Weights of a small mixture-of-experts language model, trained from scratch on English Wikipedia: 538M tokens.
Below are experts of layer 8 (counted from 0) of a mixture-of-experts language model. Rows are named router (the router's row for the expert), up (a neuron's input weights, with its number), down (a neuron's output weights, with its number) and show model dimensions 0-255. Each number is 128 + 32 x the weight over its row's rms, rounded and kept within 0 to 255. Numbers have three digits each.
After each expert's rows: "comes after" lists some tokens at least twice as common just before its tokens as in all text. This comes from a sample of Wikipedia text that the model never trained on. Tokens count by the router's weight.

# expert 31
router:127094110121138080153122125057167120131111166067116151143124088112146072115129123136149144154130124189104118146125116118145127162054130116115156140129135108122114139140144131088074151170167114122150102085092074140139136133103162085103133135086138086130148144185117142115134118083099114091176129125134150099083201127134105144128120140044098123121163112156155093149123152121112115138143122147140062177160204150092200080084117116123159106124148126201106129153110120169133122110091151072132134109063168088213105179111121110121078201121128166085164150134146135189062181119120123148137077103167092151069071098140179156136127070150160117112117134112167073159118108134186084115084087138107084167094144046066149149137169154065153150174089150132190140116133091133090185145153093
up0:104178097103126098154144072157147106171123162151122127183131122093137074208143077138140092185109118157100109139098148168141145173096090113081157047142125175130108098080163146117072143130180143122105141130156088179139137120152153095109126108173154153114122169160110161119136149123128145126184135165107093146112119092169111112129118136054112094161174160132075107127114109138148129160110130109101089067132146169082115132095188087160177097092166140126154082139082041123136155052100112075199156156159156128109112136145097123076166126146095134130210098153101090101184123106082112106183146131160174114121101108093152184092104083134135097060085134138065114135148111138099161198127116151124167141143151133126155130187135103113149113122059128161116192152071150149192122120157153
down0:133140138131159174156072160105153147123129138165176161150097143140137110121212169164152175146095141162146131141075128163134107118082178182165111124052101127155168060166119102122151087075111129140178144152095131117138095156113153172093203137086140103097137111131120109133184047124081145152141140143107111152152130067170125122126154125123118131123143178146136123194169181096111116150143163108102116124083169163138177117124149149113145149131089131152103162176114095111107173150153214128066089092155122136095097096132127171172099132067185130172123071157127124124188108154147081106035145095068134096073144143139107105154133099123162072096142136136128128066093186117131105111114118152127171145144124134114116178068128129164142068206124127130090123137108125055137198102108100
comes after: "0", "3", ")", "4", "6", "5"

# expert 27
router:173095144082137123121171124102182140119115166163101184113165151106144172155151134132151141159096111129157126145104148107142115161140169122195126088124174093117076065107093115113199155152171111106116206112140150185156077144142140152176104177159160135165148148102146134132149151118179148110124131137134116090145232107104157173134112124118105172128158124174115159146119122121139147159172115096161075101198154162111177172095156102104115151136135086157145138160143132183114142107117175082111106110117211161167143129012151131084146104111094158168132068121175140078136120143170146158163103146125120046092115098185159134153138123134181115158145101094239076139163127126109112112135127098120070132122116157097167153160131152102153089160119142164122146159091091100105162064146103
up0:101161115115132138124135120153091164133111125078152107136099152119120135108078149129118141164115190114147086080152042110114103158072125163159127131151096172164059061109094181151114155091076120118160141138058140157190064116127131093098135171105141190124118153139130083140144138131189124117063144147108160118146144100124130123166094075118132120084152140138191131158163194109056075122180144161154145086153105106078189119117114099145102137106139082101129133138172198106094138144124116144120186134135194090163187124124161106126112081133091129089127107202196101131173125108117083084189195128155089141148111127161108101173127130109124091149179070123114119112086135100112163163104153101160128139136216108145131142144096103163181115149125148079134186169170098103124126131068100
down0:142126119111180116073112068151091099090075155179197149142143110133162130077129138130120131089156094089138108148120120144110140133177111148148152105127154150157141057109138103119161102078106135148132109153124165142099078129125096152151155119173150115115184100133064180116130094134156168081151136153162067158115093095084113104119163137098116119096166149102134096109129080159100160112083130075092080135096094146108202133223121141084133165112062083170108144111140055150146108142113106144119065098161149167118123072122109096108147180086089080095142087158129129105132115159108083105142065170118110125174137175067104074057099113137152086125154132173158104180129131163153108168118094143172129123070097112127118092158116112169083141142148141161130148068181223085122110177169123
comes after: "0", ")", "%", "5", "3", "4"

# expert 6
router:130122104071231069135112063080141146156127092169121146157133162102119114186086089170106161145150095186085100147175150147131139134139112099111117146125152128114074103135143110149133162114186119084068122095150155156082108141112064143116164178106104153067102183090116093139132157141158119091158113111126128148105124126158119142102156157131110093156092113120118171124127098118081107101167156096108086164139152158157086090102070077179097111136133107181048118160140141150149116115084135132145184127128104162192148072132153143115082184109129198080131127145111147128120233094181120150176110100173130142135105114138137182112126074106110143140078148097138151163203137083142145119240140103171120150167146151090143187176083129100159147128141110137156113101098114102099149105150145
up0:110147156084139111155136204097184127106128134171116093140079165114155069137168145084064112098152082143098133120089132168191126177191085142190156101146126111165140123100183137102107130112060193142118186156123091167077170144147172158081098108154132078159079133084145086170170101123162134167136125163169127127152147112190127104124082167148138160138116087106095141075127083103120109118160180166101101096116150126125146141107111133135094132114056115072083113109142101095172153185108166044117165124082101207109119147123115100079169079139162154107138117123140129113096120092166156167155153200121088154103089113133135193102112171098107132139168192131143170160154114112105128114165129143110117110170124144160112138100144130147161198156157118174135129046173133105140164112106139
down0:071133122110156148110089149100071078135103148115217121171108093127147196144172162107085118133093177177157146139156110111146122124106151123093080110110123102134186097158105121101147189117157051169093102133180165065117055074152141112126147153113149119169168144082116112119151111121117106130106149153155154153126140142144113139143153146140078146145151154124140119112213070100077123205140158152133143219125144233110167151162155112120133122143116072125185173155128119136141076135130088068167126129120131095111133105105166186118093122069099125070123093118154123198146145156106115099073157153150144104095162102160109109090083113140158053167117151110131135163103130153162098176131124109131121126095156066136146141172112120109122069152222199115127131121113131112093121143148117
comes after: " the", " his", " The", " a", " their", " her"

# expert 13
router:150098132111170158167177105111145103132091098142059124095127111152137152129129158135138165114097084127107140125120120138192091131118152175114157121175109095122092124095140070046121142129106134090161115092069108112123076129047174133085057192135168126164048141101115122137180132139157153153105135098141129131162112124126144082128100125141108130145111173162085174152161143164156182097164132116113066193120149138112127171097134095127103125092147119136112128109130133183082101138165132082181125087089126109162143077119109135182130101164113153103160047172107190179169159084114127082140136196180168104111082108137159197142140139142111128173053121089121133090151082135093133149139196144147091133132102117055133112152113136168156082160109160174171119141128124156112137132075029
up0:125113018122144143136145109132076061132056136087118141110133153087160171151066120089139138127029104126133156149120191131145133099117172134111149121133073115057113070088132120113136134133104119144198148180130147084104134146119164106173151161113078131083113113124155125150099137145180059170142126150144124118154139144188149065107078113108086127122089064174110166063139172140132064041129183134170075104098134179128092115120118122158109093135162144124131158161130100138134142142158123078133117146142137155100157122112152149095098085099110171137160099161109158116167144139123137074160130093136163173145125165096139137172107149154137120162084135153185078106126192177087131114144115103120134094066162175170130135123104099182154100099213140091129095111091068152121128099090141
down0:125169081158140135165089091128112116148156118143091162142180138090124173152080154083118084141151089071178178097145130105081114062149115116083084117148109143154091166119130110154144098092137146154146086142126096134129100110079037000091105115106123099131138152177146116039100139110094173071150083167053070145154151158088120156208112160174162108132169164111098117129117181100153118086122170133146133087131129125156086091098143103171088089104145104159129118125145097109123128113149105178133145151163074092117119088115156128166155142136150169115146126106097129077172177097183121160142110113103133154129146109095145175177124134169133125128146159145128125138139160164108159099071103136119167159128140126223179118114074159106168140145127155188188117103157109176140130171160119
comes after: " ", "1", "2", "3", " (", "4"

# expert 19
router:105123087094207120109114125075125107107129142090175138116189150126115141128101117157127065129171134111087080132176166171125097193160185131181163090122129093079116097153141103124127131146157171116096134076100110140157138130127117111169153149088117125123143115111118131129147152090160113117207136118139123155098171161192103074120130126095093154113139165117125137179116122112128104119152050128175102112180141148098142159082164107170163150132174057127089119150102132098127144121162122097147160121148172073165111135124154136155080142156111130054146162154092165156121223126137158091073168124097087153124184053189115098151096110094148125127153128045183118105072171123121174146151102059136144104131117166108153200138200158165163146164090110200136127109103099138160114083103091
up0:097124146072129183124156176102138144172092119154184142149140080065107096092154173162187171108167126150110081077107184130146101208088148101122190104107122130043098133086110156105092162119175117086171116140095126143146124087123137156109110151116078128134081140120116149123178120097125126074161120086152114078142113141154128055131153146126086073114139168157114131112074100177163151149115168120138203133093163168110146109150118170146101087118144044122132129113095149105078141073167175121139114154175137107115147217075074153157130163139122107101122156162103145156110129092144118102081117128120133122121153104189081123105136069109147112136187097165119145112132191141154109150108110089077219139164079143102164177144141145107153147137152081097143153075072156134136084109143110
down0:143075182150152135133125157158115161130151153121165121188141115115111065093149077088112129184157152147172192148160128128132124200163109078136143154146080105150214175117117130114142074123094142122180175129146166125040120207132155159078123108118121124114122151096160092095106148138138119146142088148183123130121112118145076140107212157123135123178121092079125088182133061161193092135104120118111134098117110088122171157066157124097108155083120057129150132113074109149155198131227163124134165144136166173134161136157149088152080120139117113166119139072097139113152120145137153099167099165125161133099090129111108113100108185139160110104119098127108145093141139181176125102113084125138114047163175146107122132145113114137110148062066174086128103153146087130128155177095168
comes after: "0", "1", "9", "8", "2", "7"

# expert 20
router:199107157096126122120141084113173144147076114135147138108091099120092105139070126188090129159144112068147101185121176128121092126157152177116177113146142072131139104123121137062176183129159143160088136117179132145101077147112151136142162096155130142098137139162120127190118082114156141100115092087133195141121169152097144156105105133120126160176223130119098149123115132108113144124162105153107081162150099168108127182075109094131120126149099056133162114098183094160207155132157143196134136190114130144117121095137142145102085166156172147074149085194113147125125124154118118116112100130170239135139056102148072132098058146128149111165149137095111170142167083141172106164138124175124161167055116113149153153151178158148103146161117172166112106158053086140115089124148097
up0:130075068143131105100127056140105112189110095139146146124150122118116110091133101166109137156159127096088132081140089176124129106124110114174162167133119133161123142125130085119093132053123134131174123090140080154092121108104170135162092128145106119111168098194112132162098158071113115095157161112167182105069155150127127080091029135125085076162089153083163131098143126113101175097155048104137119103096086114114123086073121097132126151123084169171097175151125084109082156122150178125127105108117125187148140183117084108141094080142088133089155117163119170128155126129088197101156070208106128123136135115107153063063075150135109122139150124187148099134080108162136069137123134142092172128084175143218166148099133131156150141142071168124167156144065150127105142142079165
down0:165134162119112216097119159092110147156124140090086106120123098201132118170153123155102131122191154165133174146128121069111134117113100164115156092163133145105169149130155189082077122075110142144078114093249144169112144097091157133139139132145175092146129172135155119158084149134139118146140140172136149101092157098163159171122145055132139085154075105142079167127137187100100156121112101179170108133135126080102116092082150145121169123121101064084119141145095088134141099137169077111073128194110187138136100172225113120083150149117119117111194112166074058107070136149188160143111160078103163122135085203107127110133124151081106084141190142141153071078117115089108156156170161148138085140113127132152138145139097081090101104145115116112127160102120102129125139132108124
comes after: " a", " is", " as", " was", " =", " an"

# expert 3
router:146144145110123094155126047069085145184062082161120144174158171054083142103103138115039151133110107085123145099106075094105101138122112142120201178128167161183104152153097152078084105140157096132115076084140201160152151137094140143141159133147090109074126123140097119169161136167132117169146131127149126158139124116153135117104070144103119137165118137143133137138138121193112114100117170127125114149149167197084135103080101063112094134148123051177150174123110104155146152125102114118191164185106138135184146176106120129158113125136137187119101043175104171109119134100104091063159145189142108078084142041147104075107087118135117101091113163102128175125127097094143100157169096119102131121102096118130111188130126153112087136170065144137161111168099160166139155129086134
up0:153107141134136150119121119123176149090081100107150129174152096172126151121138145146084132091161181100137156116124099111123122082117162101160120157118185122131156152068149129139123079144137096129098148164116150096120124102158113128132132096132116163126162180133147131163152150168146154154120102121057118116119142156132123104150167187088096123177154185126173105150232076125152175058125096118066149145159141232100081150146077144154158120125080105078166132131055127114134192097156120105138161151116060152208088116074100168081152136164186145089107217107147151138085114082154121127137108099188158137169108144169103101157095121115136076152164141089175114116115128113145125151151133141109126102142103171127119109158152121154150070165058144135039149160166197105163120111178096
down0:130159113168195152104123135096159186103070166151126070205130187082098145083054107090155071166108101082140140128111142183126155136203131131102129144079116134141114152095123165183122165119140134143202102117132099130105158158141097152170146181099117132117146148134162100117129102121097149162086164175203105093121143079046100082107138109183137132131148125121106125089147168173170100111118131094120105081110097107136136177111116132104112078117195185124184106135178086072156113072107110191157128092153068100170145163105093142135082170126152092143113166116140094132164138123113122101108071107136075133125150157126192129113130147159105122123188092071137145139125113143080057109184101136180091101103126089145110122112137130044131175085113155158120129140129157113099107141110156
comes after: " ", "1", "2", "–", "6", "3"

# expert 14
router:082137116091158113107163112133149100114138062176108126136133080117136176146087102116103178142111131094101104121171102102155078116134151148144141139189133179141128130100123138092155120123096135093116189153078127135171066082146147084183154096088109123096131128144183120120142086154159086118182159194152176149156190156130124136175125133156125136110140144188131150150116105176082107113138121167095134083187135146097193142036163159192090076149151138132101126111158104151137151081110144144180117233119135162105166129115130109126109163103053148095106096147154131123129159124145092129117074120161112084126142073127109111154106105127046117177105085093098223098151107162152086134166081107085101136087124109085158107130086138181132105149127158118200132133110134144075069077157109
up0:127143162138148130099120157119101070143144132188137176119125141139139130162089134194103079068165074137158122091107154086082131109143112145189162163147115153195123069052129124138084177121136120164122144107091085124196081089143128149151076062136102100125155126119095122100168145088090151144107105142148128159161121143112089097165154066090180161101164144139100121104128170124184118144103124081096147089132146108114160153160108100111128195135143133120101084060097134111097143101101120179165099205143149140088144124140133159094115153091155128105164117155143159038126152152208138125173168122120111146160180102146129140115126098134106105179088165158137116160180199119122135139137077061096164111079127151062154139180128152096158102151150177118212156074147166113084113162129159
down0:116124141173120123131132070160185110135146117141179133160127128095055131149134143169165177160142200133139107193177134218165123111151125125129115142172106156096106078125064126094139075103168138159134148072173148112118142157095096097163118143114106171169124147113140105148161154116126114100138132096155126114089077184147175063161151112205138043108131063108082065079118132084133115140099142122169144162102082123100108099118152066212158141103151150130127111122190163143139071139078063104143092089146135131084119133095053063144099093103138189071153107155108111130110140107080135162071150172175106156101161128169092138129095095139102150164133092108122115102161124117160159117124147123139165131108164149095112132128114085173109136098094137153086132112139152157166083137152054
comes after: "\n", " (", "-", " of", " by", " John"